{
  "n_layer": 11,
  "normalize_top_k": true,
  "router_z_loss": 0.0001,
  "beta2": 0.95,
  "steps": 4261,
  "dataset": "wikipedia_en"
}
Below are experts of layer 3 (counted from 0) of a mixture-of-experts language model. Rows are named router (the router's row for the expert), gate (a neuron's input weights, with its number), up (a neuron's input weights, with its number) and show model dimensions 0-95. Each number is 128 + 32 x the weight over its row's rms, rounded and kept within 0 to 255.
After each expert's rows: a language model's description of what the expert responds to. This comes from a sample of Wikipedia text that the model never trained on.

# expert 31
router [144 124 130  91 104 155 133 124 107  43 143 170 132 164 131 180  99 113 169 119 145 145 131 145  94 150 140 103 160 180 119 127 141 104 176  96  76  91  96 115 137 127 148 133 175 139  80 116  68 122 130 143 116  85 154 122 126  84 142 138 115 165 150 160  75  93 138 147  85  83 130  86  86 138 107  94 162 133 136 107 149 146  86  98 145  62 166  62 154  45 152  79 140  66 105 159]
gate0 [126  52 139  87 129 145 168 149  51  74 189  64  71 116 136 122 134 116  77  93 142 144  96 131 130 149 157 135 101 168  67 122 177  95 143 122  85 102 137  76 117 120 140 112 108 161 101 185  92 157 101 108  99 114 116 148  70 147 143 112  70 142 147 128 136 106 118 175 102 189 135 153 175 115  96 126 110 132 154 151 167 129 195 105 114  90 137 109 167  97 117 165 166 126 122 145]
up0 [169  44 118 162  98  95 133 145 125 175 154 101  74 118 102 128 139  95 133 133 154 115 133 111 136 124 191 166 123 131 151 121 143 139 212 165 150  97 185  96 120 112 190 151 138 173 172 111  46 140 160 155 171 129 148 115 164 134 204 177 121  74 132 128  89 122 203 135 141 121 106 149 133 161 111  79 125 148 131 113 127 115 140 112 155 156 116 164 131 147 107 121 106 120 123  55]
gate1 [122  39 107 112 145  80 120 144 122 107 152 121 137  88 159 194 146 167 125 148  56 132  71 131 135 119 128 173 122 111 128 173 172 161 136 176 105 141 114 118 140 143 145 110 141 168 168 127  87 128 176 104 127  85 114 179 133 129 164 121 109 122 130 125 140 156 174 150 169  94 129  85 132 148  97 165 135 173 134 143 163 173 171 174 170 156 122  33 143  88 134 126  73  59 120 134]
up1 [172 116 122 112 109 117 116 125 202 140 166 126 101  86 158  92 159 141 131  92  74 149 169 146 155 168 176  98 152  99 107 136 135 125 149 121  78 128 119  95 121 144 152  59 118  78  81 121 128 122 179 191 101  48 106 141 116 101 142 111 153 168  85 117 127 117  82 129 124 107 132 123 147  73 114  93 162  89 122 106 135 144 129 103 149 117 104 178 115 227  78 180 113 114 169  97]
gate2 [102 149 142 112 175 127 147 125 171 166 111  98 182  83 132 157 132 159 143 156 106 121 131 141 172 162 107 130 177 101 154  60 145 206 112 119 169 159 135 106 178 126  78 191 122 114 115 100 118 150  90  97 165 138  79 110  88 139 163 161  83  87 155 125 123  86 137 142 114 136 146 144 153  82 113  55  97  91 155 138  98 180  38 119 104 165 101 159 146 125 162 125  96 116 153 141]
up2 [180 112 149  61 163 145 141 109  93 108 148 156 125 155 113 180  63 138  78 146 109 104 131 115 195 121 110 193 124 154 175 135  86 154  98 110 154 115 114 105 145 168 114 135 208 109 135 168 116 155 103 127 158 145  46 142 145 147 127 141 132  99 158 141  92 120 160 166 139 106 131  99 170  57 135 141 137 158 148 128 182 126  97 153  86 144 158  54 102 129 127 188 171 141 138 141]
gate3 [ 75 112 131 178 140 107 114 146 116 110 147 118  75 135 136 109  96 111  79 166 121 167 180 123 132 184  99 138  89 146  59 138  57 118 204  95 182 150  72 105 120 157 149 138 124 120  88 142 148 120 158 132 140 151 148 112 128  96 128  75  63 138  65 168 138 162 115 142  98  80 132 147 141 130 114 132  87 194 168  89 168 157 146 144 133 163 114  67 168  95  99 132 132  98 102 152]
up3 [136 175 112  89 171 162 106 134 106 136 182 105  92 113 103 210 143 128 138  52  68 126  99 143 210 115 141 144 183 146 185 103 124 137 151 125  64 124 134  87 150 115 107 166 118 103  55 108 163 163 139  77 164 127 161 104 146 133 116  99 181 105 127 162 114  58  82 136 119 133 164 127 114 114 133  85 149 110  88 144  93 116  84 124 126 140 108 141  85  80 147 123 149 138 138 147]
What it handles: Word starts in technical text. First pieces of uncommon or technical words, often in math, chemistry or code passages, such as Di-richlet, prec-ision, Mel-anargia, st-orage.

# expert 19
router [119 121  53  93 129  98 162 108 117  80 159 135 130 150 138 147 133 139 167  80 139 135 160 114 108 127 134 126 126  89 169 111 197 147 165 143 121 142 138 122 159 121 120  64 159 128 141 111  70 121  87 147 143  61 142 120 121 148 113 106 114 110 132 155  61 181 138 120  83 127 132  39 125 153 110 104 170 124 121 141  78  86  77 101 100  78 131  94 161  21 158 135 127  99 128 161]
gate0 [135 131 173 126 115 106 144  94 133  96 158 123 121 153 156 105 121 157  81 165 162 173 107 142 147  80 104 168 151 175 132 124 147 177 124 145 186 121 102 107 177 108 131 181 144 115  60 154  67 145 179 172 134 163 179 170  99 101  67  89 108 101 115 129 103 105 111 139 123  73 136 103 142 131  99  80 121 140 109  75 142 186 170 117 121  86 129  72 123 144  58 129 144  86 150 182]
up0 [ 57  57 127 135 159 150 140 166  89 141  86 112 159 132 131 133  94  96 203 153  96  96 142 114 132 162 173 128 161  61 134 106 142 134  81 151 159 138 112 208 121 125 137 107 141 154 158 115 212 121  78  95  66  98 130  87 124  74 110 140 105 173 128 143 175 172 198 157 139 139 102  87 117 140 123 105 144 141 101 127 155 133 121 155 197 134 140 118 109 119 123 138 124 173 129 142]
gate1 [111 130 139  99 161  76 125  56  85 189 114 116 105 104 106  55  44 147 175 127  67 109 139 115 103 136 155 152 188 143 124 113 163 134 125  76 110 136 149 122  80 155 108 124 126 112 148 141 171  92 137 121 135 132  89 167 185 124 190 132  83  73  93  92 116 111 142 102 128  99 177 148  90  89 172 130 143 120 138 140  92  66 122 165 154 136 129 109 113  90 148  94 106 122  84  94]
up1 [119 184 184 110 157 116 166 157  41 101 153 100 175  87 178 160 148 155 157 101 115 167 172 116 101 109 126  88  79 142  78 154  98 134 100 133 117 140 109 183  92 105 205 128  90 133 147  99 129 119  99 107 118 106  86 134 125 111 168 147 149 136  97 113  78  69 151 125 130 101 160 124 129 175 102 149  98  86 138  99 209 125 124 113 157 173 114  76 160  89 122 125 132 105 150  96]
gate2 [182 161 181 113 134   0 142 138 108 127 102 116  91 112  87 223 106 129 110 119 128 135 121 127 127 110 166 117 130 178 140  89 147 151  90 136 118 110 103 166 117 199 143 102 110 129 175 101 130 126 121 153 118  97 186 168 121 168 131 130 112  68 145 116 102  94 121 162 129 139 189 142 146 169 134 115 125 134 172 161 111  98 119 130 121 150 191 112 157  78 132 131 164 154 140 120]
up2 [151 180 152  93  94 127  89 145 129 148 131  98 168 125 149 101  71  90 150 138  48 102 178 132 197 180 148 155 159 150 109  83 128 139 141 128 118 170 139  98 128 161 129  94 140 159 155 153 167 164 139 130 160  91 114  79 160 110 137 147 140 111  62 153 128  54  96 119 115 118 105 113 103 113  80 109 106 114 100 137 144  92 145 134  59  87  50  85 145 138 175 126 131  88 178 141]
gate3 [127 148 185 147 117 116  98 125 126 135 160 145 194 224 126 112 158 101 117 169 105 108 118 156 108 126 146  96 154 128 127 117 110 135 143 161  99 117 116 108 134 121  94 175 180 131 181 172  52 105 105 173 175 120 128 102 113  90 217 106 135 134 106 114 146  83 146 126 120  80  99 127 123  98  82 109  97  80 153 111 110 105 102 111 134 111 159 162 200  79 176 189 147  87 129 138]
up3 [122 118  79 114 163 151 152  95 114 139 138 138 123 179  90 128 162 144 191 139 131 126 144 102 121 118 112 171 124  73 116 139 127 115 149  86 156 178 191 159 102 166 114 119 107 131 132  90 158 112 125 144  71 173 126 164 159 142 107 178  14  78 148  75 127 145  78  76 158 137 156 108 140  84 155 179 107 150 119 133 110 105  85 120  85 108  96 159 112 130 112 140 131 200  88 162]
What it handles: Pronouns and name beginnings. Pronouns and short verbs in narrative prose (she, it, be, have, so), plus first pieces of names and words like Gra-, flu-, Lou-.

# expert 40
router [155  88 119 123 115 128 148  90 132  81 138  95 119 128 121 121 150 131 135  90 116 129 180  52  90 152 102 123 151  91 159  79 140 137 163  87  89 120 148 121 200 104 136 116 147 147 128 126  69  91 109 106 145  99 158 163 105 171  97  99 126 154 151 139  80 178 142 159 117 121 131  79  92 164 111 112 171 106 169 167  78 146  87 129  92  69 120 110 227  52 135 101 123 129 109 168]
gate0 [100 131 137 115 121 115 128 156  94 138  80  79  13 110 120 137  45 120 104 118 133 103 113 174 104 153 134  77  78 152 107 169 169  69 152 187 122 109 139  77  85 129 157 130 111 133 110 196 152 143  79 162 138 130 142 127 148 121 145 143  75 108  55 136 165 159 145 172 108 116 121 138 162  90 109 114 132 103  83 138 140 116 101 138 148 116  93 145 134 159 110  89 156 104 181  95]
up0 [154 147 137 122 140 128 154  98 144  98 129 159 192 153 101 120 118 123 163 145 121 122 103  73 186  83 120 112 122 122 122 115 135 246 121  23 111 184 119 203 123 131 103  72 122 142 100  94  74 134 103 119 110 123 122 124 113 144 101 100 116 156 156 107 143  84  64  72 122 162 196 123  93 126 120  98 132 153 164 141 108 144  92 118 114 114 112 112 183 110 129 142 133 173 133 123]
gate1 [132 108 135 128 134 120 113  42 133 172 149 130 123  92 151 134 153 117 119 155 125 132 110 102  96 141  41 125 111 207 142 126  95 115 160 184 134 126 158 113  82 129 163  98 191 179 177 115 117  92 107 148 133 119 121 161  88 141 153  88 110  72 124 129 105 214 149 137 105  58 215 147 162 138 102 127  73 124 101 189  91 139 141 132 141 150 137  90 126 120 100 103 119 126 119 128]
up1 [122 132 158  59 117 127 119 126 108 141 151 176 101 134  98 130 142 163 160 106 208 112 198 148 121 145 159 119 143 100  70 124 123 108  99 108 167 138 167  96 109 145 136 141 138 125  73 128 134 118  52 102  96 150 143 199 156 156  85 138 136 145 133  56 144 124 120 111 209 163 138 123 142  45 136 174 159 116  99 152 197 157 133 154 140 114  92 141 177 101 147  97  97 133 150 121]
gate2 [154 145  79  64  78 117 162 124 150 161 106 119  79 121 155 129 115 162 116 165 105 101 126 146 116 149 109 121 161  79 141 151 155 138 110 139 142 144 136 137 178 104 118 137  92 101  88  93 166 106 136 127  88  99 118 169  87 141 122 129 147  88 127 204 136 177  88  95 133  83 129 106  87 165 154  95 204 136 137  63 201 122 154 157 118 112 104 157 130  64  78  63 133 157 179 147]
up2 [166 172  62  98  89 143 182 188 188 189 142 155 149 110 191 141 150 152 128 190 130 124  97 137 142 162 138 122 155 107 124 150 115 150 143 150 153 121 132 148 147 115 129 119 103 115 104 108 160  86 123 154  92 124 100 126  92 119 150  98 134  81 137 214 117 123  93 120 144  91 145  89  52 199 135  91 147 115 103  96 141 133 138 130 120 113 139 137 159  71  79  44 158 122 165 108]
gate3 [159 102 142  55 127 125 147 101 129  83 103 125  82  81 159 127  51 163  96 108 154 138 166 135 111 100 139  92 126 115  81 143 131 175 145  55 117 154 121   9 133 112 149 146 158 150  82 133 122 141  94 154 153 124 158 166 127  91  91  95  93 126 180 131 147 145 145 173 174 155 191 139 130 127 112 129  97  88  98  98 150 148 142 128 108  79 110 108 154 165  79 150 139 121 166 150]
up3 [140 112 118 174 122 152 115 178  78 135  88 153 137 160 148 140 136 158 151  82  77  70 133  91 132 129  81 163 106 130  79 110 180  95 100 211 124 102 142 132 111 147  90 154 100  63 143 133 137 107 178 133 102  92 101 105 154 171 155 191 145 147  69 147 126 168 130  80 130 108 147 118 112 177 141 144 130  96 164 122 144 172 123 124 187 145  93 149  57  93 163  79 103 133 105  93]
What it handles: Clause-boundary commas, conjunctions. Commas ending an introductory phrase or clause, plus subordinators and relatives like that, which, when, while, although.

# expert 34
router [174 152  77 127 164 170 193 116 164  70 135 116 114 156 128 183 128 117 156 109 125 158 133 123  97 140 103  86 147  54 144 107 156 159 127 135  76 161 134  97 185 123 127 136 131 109 102 125  89 121 138 133 121  84 141 100 100 117 100 114 109 163 152 187  78 150  97 180 128  82 106  42 102 196 108 146  96 130 178 176 119 125  92  89  96  67 145 121 175 104 124 124 136 117 100 164]
gate0 [178 135 137 153 109  53  83  98 160  80 135 148  94 144 111 155 139 141 148 140 163 130 139 117 177 149 131 101 118 133  76  98 104 117 116 111 164 119 116 114 191  67 125 165 116  85 198  21 172 150 161 109 164  56 130 127 138 169 112 139 173  66 118 156 116 113 136 136 119  98 156 138 104 135 113 154 129 121 118  65 105  60 130 151 131  92 130  71 113 143 108 144 115  99 133 111]
up0 [ 93 139  72 127 105 129 106  76 103 126  94 153 190 149 126 136 121 113  97 150 141 126 136 132  73 136  68 143 163 107 121  96 128 135  97 133 172 118 110 127  72 165 104 110  86  82 151 144 141 110 149  51 158 152 162 153 165 131  68 156 181 143  88 186 131 115 148 139 130 202 135  80 190 133 114 126  91  65 127 144  94  89 119 149 102  76 146  79 126 116 160 155  99  84 175 124]
gate1 [148 130 148  89  95 153 142  39 132 145  93 154 140 131 128 144 117 156 222  86 126 160 148 135  95 112 155 112 119 133 161 130  80 127 152 154 130 158 132 142 114 128  89 133 125 109  68 171  66 162  31 111 149 122 113 119 165  70 164 205 109 136 110 111  69  62 163 135  74 120 119 147 139  88 147 141 139 155 123 117  57  88 115 131 126 103 112 126 118 148 117 155 118 156 110 110]
up1 [114  91 116  99 139  67 127 126 158 135 106 159 128 113  49  65  97 110 185 184 106 108 175 106 155 129 193  73 115 118  88 107 131 105 139 150 164 133 107 167 104 103 167  56  82 141 211 152 155 145 136 131 120  99 119 124 129 159 156 144 119  94 119 130 191 125 199 126 161 119 152 142 122 120 147 152 113 163  79 134 121 158 100 141  91 116  91  65 115  91 134 134 111 137  92  80]
gate2 [106 122 107  56 125  63 106 133 114 101 103 127 153 119 138 148 122 186 152 109 133 147 112 153  93 132 150 133 109 220 137 142 185 152 141  58 118 144 136  76 154 161 142 169 130 102 112  97 110 143  88 180 130 152 149 108 164  82 160 130 104 146  97 113  40  60 143 148  62 169 149 118 105 119 105 103 150 119 114 142 153  70  72 143 116 139 164 160 150 108 132 131 147 107  65 145]
up2 [116 124  96  65 121  86 100 184 107 144  91 146 110  69  84 170 158 148 143 123  80 145 116 174  78 145  76 180 114 155 167 170 156 161 120  66  64 134  69 123 150 109 137 113 146  83 162 104 158 155 108 119 110 107 159 107 146 121  82  95 116 151 105  88 103  81 123 177 130 124 199 169 110 123 152 187  90 122  95 130 157  97 166 147 107 111 117 130  94 113  89 126 148 101 131 169]
gate3 [169 132  52 174 101 127 127 141 134 139 150 122 144 159 111 155 108 127  93 135 119 138 106  64 178  60 197 188 146 136 142 109 126 134 114 126 127  83 101 167 136  77 118  83 137 116  82  82  94 179  74 122 128 138 143  98 170 159 213 119 132 192 162  91 120 149 134 130 151 108  69 129 156 107 100 125 179  95 108 159 119 174 117 108 132 123 127 119 198 111 132 116 152  83 159 130]
up3 [ 91 124 136  64 156 129  67 115 137 148 180 110 130 101 110  67 141 105  88 150 144 130 149  66 139 115 161 125 153 154 121  78 170  58 130  92 170 167 145  91 158 115 145  99 106  91 168 140 122 121 154 161 108 128 113 120 110 197 134 112  89  48 108 143 102 100  78 105 133 148 154  86  99 141 153 156 105 107 102 202 129  69 132 101 100  69 105 113 130 150 168 104 147 152 112  82]
What it handles: Months and dates. Month names in dates such as April, November, July, plus colons, dashes and mid-word pieces like ke in upkeep.

# expert 29
router [122 127 108 137 157 138 192  81 125  64 133  68 140 120 115 159 120 134 126 133 131 164 177 117 108 116 114  86 149  67 133  87 162 126 127 171  65 139 140 155 203 115 180 141 138 124 127 119 137  93 132 143 144  76 127 124 149 154 141 141  95 169 162 119  65  89 162 166  57 116  99  94  59 181  79 125 156 111 163 147 120 134 109 146  69 102 119  60 173 117 141  92 126  97 113 150]
gate0 [181 126 108 134 106 115 109 163 142 131 118 109 155 165  85 107 116 133 138 115  86 119  96  87 116 159 133 156 163 116 181  90 133  93 118 103 203 143  99 202 115 166  89 113 125 114 117 127 112 135 133 140 142 112 184  98 141 138 122 115 188 210 102  45 170  94 148 122 140  87 167 104 106 108 119  56 160 167 149 180 121 118 138 117 112 132 205 114  83 113 125 131  86 106  64 131]
up0 [135 137  45 166  83 153 140 160 120 120 210  63 139 109 187 150 135 182 141 105  97 121 111 122  89 146  78 116 163  90 139 106 145 134 104 151 130 166 102 171  84  90  91 139 132 136 109  88  92 167 175 147 150 119 126 109 104 133 135 101 139 164 127  78 133 117 142  97  70 114 114 144 104 140 133 129 146  97  70 116 115 140 165 148 110 131 124 161  62 144  71  69 129  63 114  67]
gate1 [165 134 113 135  79 113 117  78  90  89 150  88 122 112 133 141  94 114 114 128 100 155 109 127 124 131 139 110 104 156 135 134 152 189 112 124 133 144 130  74 226 169  36 129 127 106 128 127 145 183 156  99 150 141 164 166  79 139 111 134 116 133 200 122 100 119 115 140 145  81  83  99 118 108 148 158 114  90 132 189 159  77 174 154 109 120 113 194 131 130 195 185 116  77 118 132]
up1 [ 71 164 186 100 158 174 147 170 134 163 102 136 117 122 116 136 156 117 178 127 141  90 168 165 159 113 137 171 147 185  97 203 169 146 140 104 110 112 157 118 102 113 132 133 125 139 111 200 118  94 110 191  71  83  97 101 113 100  95 141  89 150 104  99 149 148 150 179 139 127 137 133 165 159 154  23 160 149 112  73 102 148 133 113 178 142 110 117 102 139  95 150 149  92 140 150]
gate2 [136  31  60 207 113 102 135 119 109  94 148 113 153 154 157  94 188  66 148 101 106 112 111 131  56 168 101 129  97 133 119 113 121 117 117  88 148 159 106 139 172 149 135 112 142 113  86 135 118 144 153 132  94 133 155 144 112 112 112 129 132 116 143 132  85  77 104 113 105 121  98 110 186 175 115  66  91 102 100 147 116  67 136  82 114  84 119 180 164 143 193 104 133 170 152 148]
up2 [141 176 108  94  52  89 108 142 155 155  81 196 127 146 123 153 108 113 117 139  90 130 100 130 111 155 189 144 105 202 137 158  49  89 155 140 146 114 163 138  83 118  92  93 117 138 154 105 142  69 111 120 119 140 111 116 130  83 138  48 125 134 135  76 178 171 192 127 169 132 163 137 146 111 158 112  91 142 167 122 147 126  74 167 108 116 134 116 158  90 158 168 140  87 117 156]
gate3 [125 114 114 109 140 109 143 118 154 118  81 109 124 157  90 133 126  76 157  80 109 114 164 107 151 125 150 128 159 117 128  51  69 204 119 122 106 153 184 100 169  68 123 156 126 126 141 107 157  94 168 158 110 163 135 187 119 170 168 109 147 124 168  35 137 142 156 177  60 133  88  98 135 172 111 144 129 119 100 153 135 123  79 127  74  92 133  93 137 144 130 141 190  86 103 151]
up3 [118 111 118  99 105 106 141 137  90 127  74 115 138 141  69 120 193  81 148  98 169  86 184 164 109 111 133 184 149 105 126 175 153  99 116 148 106 137 149 157 214 147 165 102 121 126 118  95 113 142 111  96 122 160 155 192 159 153 102 148 132 214 145 131 122 128 168  74 108 135 125 127 105 123  89 164 158 153 136 107 189 101 226 118 114 104 139 132 113  97 162  92 147 132 175 117]
What it handles: Word-final suffixes. Closing suffixes that finish a longer word, such as -ate, -ited, -ive, -ally, -ion, -less, as in disintegrate, term-limited.

# expert 12
router [151  99 110 134 167 168 140 122 127  65 131 128 114 111  67 148 100 134 137  97 126 143 184  82 111 135 166  82 140  67 152  88 143 157 115  94  98 108 147 101 201 131 146 150 144 175  76  90  96 126 105 114 166  99 134 130 131 141  98 102 108  86 154 140  86 139 126 127 107 131 109  64  97 125  62 143 142 120 152 123 127 107  99  89  61  58 106  92 214  80 182 137 115 151 116 148]
gate0 [120 160 119  64 149  71 117 130  76 140 163 121 122 148  66 126 114  96 138 111 139  85 133 152 104 156 138 123  73 135 108 112 138  86  93 155 127 137  41  86 137 101  97  71 130 121 137 101 144 162  57 176 143 122 130  93 168 101 125 140 128 133 161  74  81 108 156  73 117 132 146 110 178 123 139 140 158 117 107  51 142  84 117 118 156 202 119 162 155 148 148  94 162  66 151 140]
up0 [131  83 184 187 139 146 152  86 139  90 140 166 119 104 131 123  81  82 125  86  85 131 140  79 168 105 151 103  83 158 146 125 127 135 128  72 140  93 132 119 132 134 146 147 112 127 133 151 122 158  97  68 103 102 138 125  87 183  99  88 115 113 173  86 128  85 107  83 104 184 104 106 119 144  40 179 129 130 128 161 133 146 107  84 103  85 150  60 152 155 114  97  70 174 114  81]
gate1 [ 90 204 180  37 123 138 133 129  85 124 128 102 104 115 109 111 109  79 139 143 150 126 123 152  30 158 101 165 115 157 103 102 134 195 130 129  45 147 127 119 106 113 119 156 154 113 196 163 135  56  99 150 132  98  96 112  72  93 169 152 140 122 158 133  97 128 145 154 118  89 137 115 143 135  84 152  98 122 166 148 145 147 150 127 121 121 108 122 145 126 124 138 164  63  83 162]
up1 [147 182 116 138 112  70 188 166  76 154 125 137 127 148 155  75 144  79 153 119 175 103 125 123 111 195 117 143 135 127 113 153 109 141 112 174 138 103 129 177 137 156  92 118  87 146 192 123 128 150 105 142 187 190 149  85 139 154 117 103 102 123 168 220 105  88 147 145 197 147 126  55 119 140 141 144  96 145 115 131  48 141 151 140 131 158 139 150 142 155 155 165 150 123 136 157]
gate2 [149 164 147 142 183 133 126 121 158 107  66 136 152 108  75  87 166 128 162  96  68 131 104  77  92  61 150  64  94 134 106  99 138 149 128 142 134 127 185 127 161  96 144 129 145 147 129 180 110 171  80 137 118  98 128  90  96 115 145 149 161 140 145  90 104 173  99 138 143  64 115 128 180 130 121 170 165 133 171 146 169 124 151  97  60 158 129  60 120 112 148  69 128 102  74 134]
up2 [103  78 116 152 153  67 154 123 162 124 166 119 139 148 130 124 114 120 201 148 137 101 151 143 134 122 165  93  65 192 162 144 121  78  95 153 105  88 140  88 105 178 163 109 150  50 106  94 152 185 171 132 182 118 188  90 166 133 116 137  51  93 129 117 119 143 151 135 101 133 120  82 122  98 127 130 146 149  68 114 114 147  87  82 142 104 101 154 143 120  77 136 125 155 129  68]
gate3 [ 88 148 175 123 150 128  76 107  97 180 128  76 175 236 105  91  70 106 160 133 192  95 150 146  57 127  92 108 130 182  92  94 123 138 111 167 117  85 113 128 101 147  94 152 165 179 196 102 104 134 112 122 165 102  76 118 128  72 145 173 155 132 126  73 124  98 140 132 116 136 125 103 113 109 140 122 112 142 121 124 137 156 108 191 140 133 145 113 128 183 142 115 135  93 153 123]
up3 [130 141 115  51 105 132 133  97 136  45 123 139 140 117 173  95 133 115 116 105  89 105  90 105 140  79 132 158 172  80 141  90 136 126 163 100 166 135 182 126 159 130 161  97 118 123 144 118 141 142 131  77 140 132 132 191  70 190 136 109 102 101 134 151 116 152 167  94 115 109 122 133 176 175 127 134 178 124 123 199  79 116 136  39 201  80 151 155 102  94 133 111 144 128 146 100]
What it handles: Sports vocabulary. Words in sports articles and results tables, such as game, play, League, club, football, plus player and team name pieces.

# expert 37
router [125 140 130 117 114 160 154  97 107  49 147 122 151 170 136 160 144 128 104 112 142 135 163  64 124 136 123  87 124 132 136  97 160 112 140 123 106 133 142  85 237 138 165  58 166 152 141 126 130 154 131 142 118 140 142 132 110 193 132 131 123 138 130 141  18 158 155 131  74 124 144  49  89 147 105 113 131 115 144 174 115 110  90 103  64  69 106  91 175 131 104 117 147 109 127 145]
gate0 [207 182  99  67 120 102 114 122 124  78 125 161 190 130 162 179 144 202 160 127 146 178 130 168  77  96  93  95 121 133  87 167 106 125 150 101 102 103 127 110 160 168  99  73 137 102 127 155 140 138  63 152 155 136 151  67 112  85 137 150 101 151 165 134  63 103 156 137 122 135 121 120  83 162 105 113 141 154 106 112 102 140 184 104 140  90 129 194 103 127 128 129 165 106 125  99]
up0 [176 149  89  66 102 148 128 143 112 156 183 109 151 135 150 142 131 128 117  67 201 118 111 151  71 114 123 160  92 154 103 196  92 108  88  83 131 166 215 105 187 104 119 136  68 158 130 167 146  87 110 125 159 140  97 136 178 131 182 106  85 120 107 191  86  88 152 107 144 119  87 173 147 111 172 160 116 162 114 151 101 100 147 123 152 105 141 161  99 126 122 136 117 123 123 136]
gate1 [123 125  87 106 153 137 164  60 134 144 155 153 137 142 129 105 170 135 114  72 142 130 157 150 189 137 115 118 151 145 109 124  97  76 113 100 109 147 120  83 132 100 117 178 164 143 137  97 210 122  95 117 138 145 167 152 171 130 160 169  91  85 102 184 157 159 175 120 109 180 137 104 132 135 190 157  99 148  88 149 160  75 195  96 140  59 104  72 148 155 138 150 103 121 185 140]
up1 [143  75 164 147 113 123 113  87  77 156 134 155  76 136  34  96 123 131 127 169 120 109 111 129  91 161  92 151 170 151 140 133 122 147 115 133 121  84 147  88 186 139 162 132 172 105 149  90  89 156 141 146  93 102 123 120 102 165 136  95  84 128 127  53 101 117 125  73  52 123 121 141 115  80 106  88  92 148 194 119 108  51 115 142 137 136 144 161 107 124 161 166 138 141  61 131]
gate2 [139 153 124 102 137 101 161 164 104 135 147 120 124 119 121  87 106 144 162  94 186 126 145 104  69 151 173  46 143 167 170  74 130 179 143 104 117 100 135  75 171 160  96 123 113 187 126 141 135  95  82 120 171 110  80 121 145 142 163 106 152 133 162  66  58 121 170  97 162  85 173 118 177 104  91 158 137 125 145 146 116 127 106 208 112 142 146 120 139 112 143 151 111  69  87  98]
up2 [109 106 119 136 178 176  77  90 141  82 146 158 147 142 136 180 134 108 125  93  54 117 115 140 138 134  69 185 154 140 154 144  93  71 129  90 154 117  92 145  90  89 157 127 169 110  92  80  94 143 114 120  98 123 135  96 131 122 110 109 132 113 117 165 151 112 109 145  98 147  46 137  94 183 170 122 185 125 110 144 145 204 121  53 182  84 145 148 120 146 127 100 185 142 151 115]
gate3 [ 98  75 157  96  95 159 152 144  96 166 125 144 104  91 125 125 143 125 102 190  95  84 133 140   0  90 176 114 145 101 137  84 118 106 115 145 191 152 118 107 112 145 163 107 160 126  51 107  97 140 100 127  96 136 141 208 134 141 129 140  92 120 120 185 139 123 140 181 160  86 164 141 133 136 131 177 150 141 126 136 140 111  83 123  71 108 114 180 133 142 140 153 129 163 101 140]
up3 [131 109 209  71 215 142 119 132 132 126 123 119  85 129 105  96 107  94 137 184 162 131  94 117  72 153 151 107 122 147 106  98 110 122  79 134 170 157 148 141 172 156 176 166 130 130 146 126 119 172 154 148 162 101  97 102  60 111 143 102 120 110 113  87  92 137 198 169  19  87 117 128 166 133 105  97 114 116  95  92  96 116 121 144 127 145  86 138 134 128 164 174 115  99 128 137]
What it handles: Conjunctions and connectors. Coordinating and relative words joining clauses or list items, mainly and, plus or, who, where, while, until, only.

# expert 30
router [140 127  91 135 172 196 170  94  85  50 134  93 155 149 108 169  97 124 140 110 143 174 145  93 125 136  97  81 138  83 155 103 137 115 137 118 108 137 136 146 181 120 173 166 166 118 124 115 105 120  63 141 124  78 154 148 104 129  85 149 112 164 125  76  39 131 148 137  92  90 110  52 108 143 106 139 140 103 194 133 118 156 112 105 132  83 150 137 207  88 131 142 100 127 116 155]
gate0 [128  69 155  95 104 142 103  78 114 127 140 143  94 147 113  87  98  74 117 137 168 107 130 105  99  78 143 147 138  72 198  63 180 134 158  99 139 133 152  89 159 108 213 110 113 108 127  69 151  97  71 119 101 170  86 125 182 147 125 139 149 132 149  94  73 134 126  99 161 154 134 110 100 124 112 148 167 157 117 173 121 144 114 168  99 114  91 123 120  67 179 108 155 188 141 121]
up0 [127 129  86 132 138 174 121 136 163 146 136 135 127 142 149 123 115  88 105 163 143 103 143 143 118  77 140 110 135 111 200 130 185 102 108  69 122 157 175  92 144 101 255 132 127 110 131  89 149  61 136 104 129 132 136  69 117 178 146 125 202 166 140 134 112 106 163  99 126 131 130  97 162 149 124 176 165 156 158 152 129 117 169 125 142 134  76 113 122 119 163 101 130 163 111 105]
gate1 [116 128 143 115 140 154 148 114  93 146 171 157 149 164 123 139 120 149 122 140 141 153 160  85  91 127 119 102 117 129  87 147 153  58  91 174 197 116 121  86 156 214 111  93 100 122  83  63  74 101 133 111 108 118 155 127 160 209  49 107 128 139 109 133 134  89  99 122 133 170 132 156 117 106 120 182 111 139 190  82 120  94 135 160  81 106 107 128 110  82 149 180  94 120  86 137]
up1 [134 153 116 144 114  89 112 134 184 134 140 115  91 133 125 115  90  78 127 150 116 130 179 137 131 126 103 222 153 115 181  78 130 185 146  10  59 161 142 138 103 120  67 199  96 170 171 178 136 162 148 114 150 154 133 136 149  88 126 161 157 130 130 107  92 145 145 171 121  94 108 107 114 131 133 104  99 107  82 137  86 140 144 161 176 159 141 138 137 149 148 115 160 110 127 121]
gate2 [128 110 130 116 175 115 170 117 143 188 140 120 131 112 212 145 144  70 168  97 107 136 145 102 151 198 114  79 165 111 154  96 113  70  86  99 152 178 145  78 149  92 139 104 115 139 121 116 121 153 175 174 127  99 129  94 103 146 108 149  86 167 178 113  84 115 155 137 111 103 118 109 134 188 104 102 147 114 169  80 145 112 158 116  81 125 218 182 122 161 100 109 121 139 176 120]
up2 [ 97 141 172 116 126 188 148  91  50 138 119 173 116 147 131 132 156 130 102 132 178 138 116 157 169 177 125 116  58 177 181 121 126 113 144 118 101  79  77 103 120 130  72 138 123 167 138  98 118 131 116  63 171 100 126 225  83 143 111 162  91 154 136 110 124 132 174 143 129 189  80 179 157 132 140 184 140 133 159 109 168 155 136 130 114 169 132 156 135 112  94 130 109 174 148 114]
gate3 [ 67 102  96 103 128 124 150 122 157 119  94 126  72 120 152 116 149 102 159 136 159 109  78 143 137 132 115 101 142  99 142 117  93 110 153 164  78 145  88 123 124  42 133 158 108  97 126 166 129 115 114 136 136  70 129  60  73 116  94 109 135 104 170 175  89  39 100 162 125 113  99 177 130 141 140 119 120 137 109 198 146  75 135  96 115 139 205 135 152 152 102  69 145  71 113 126]
up3 [ 73 107 147  89 108 139 120 127 120 106  86 130 113 114 175 149  96 157 193 137 186 124 107 190 110 108 125 107 141  79  94  90 163 102  92 169 109 129 128 157  82  44 105 112 160 149  58 114 115 112  59 123  85  56  96 113  82 140 143 135 132  90 146 157 102  57  89  95 138 105 121 140 121 141 111 132 178 140 102 124 148 145 134  97 102 119 195  78 106 113 135 118 151 111 100 103]
What it handles: Mixed word pieces. Word-final pieces and short words in names, headings and tables, such as Mar-k, County, Center, sburg, and table pipes.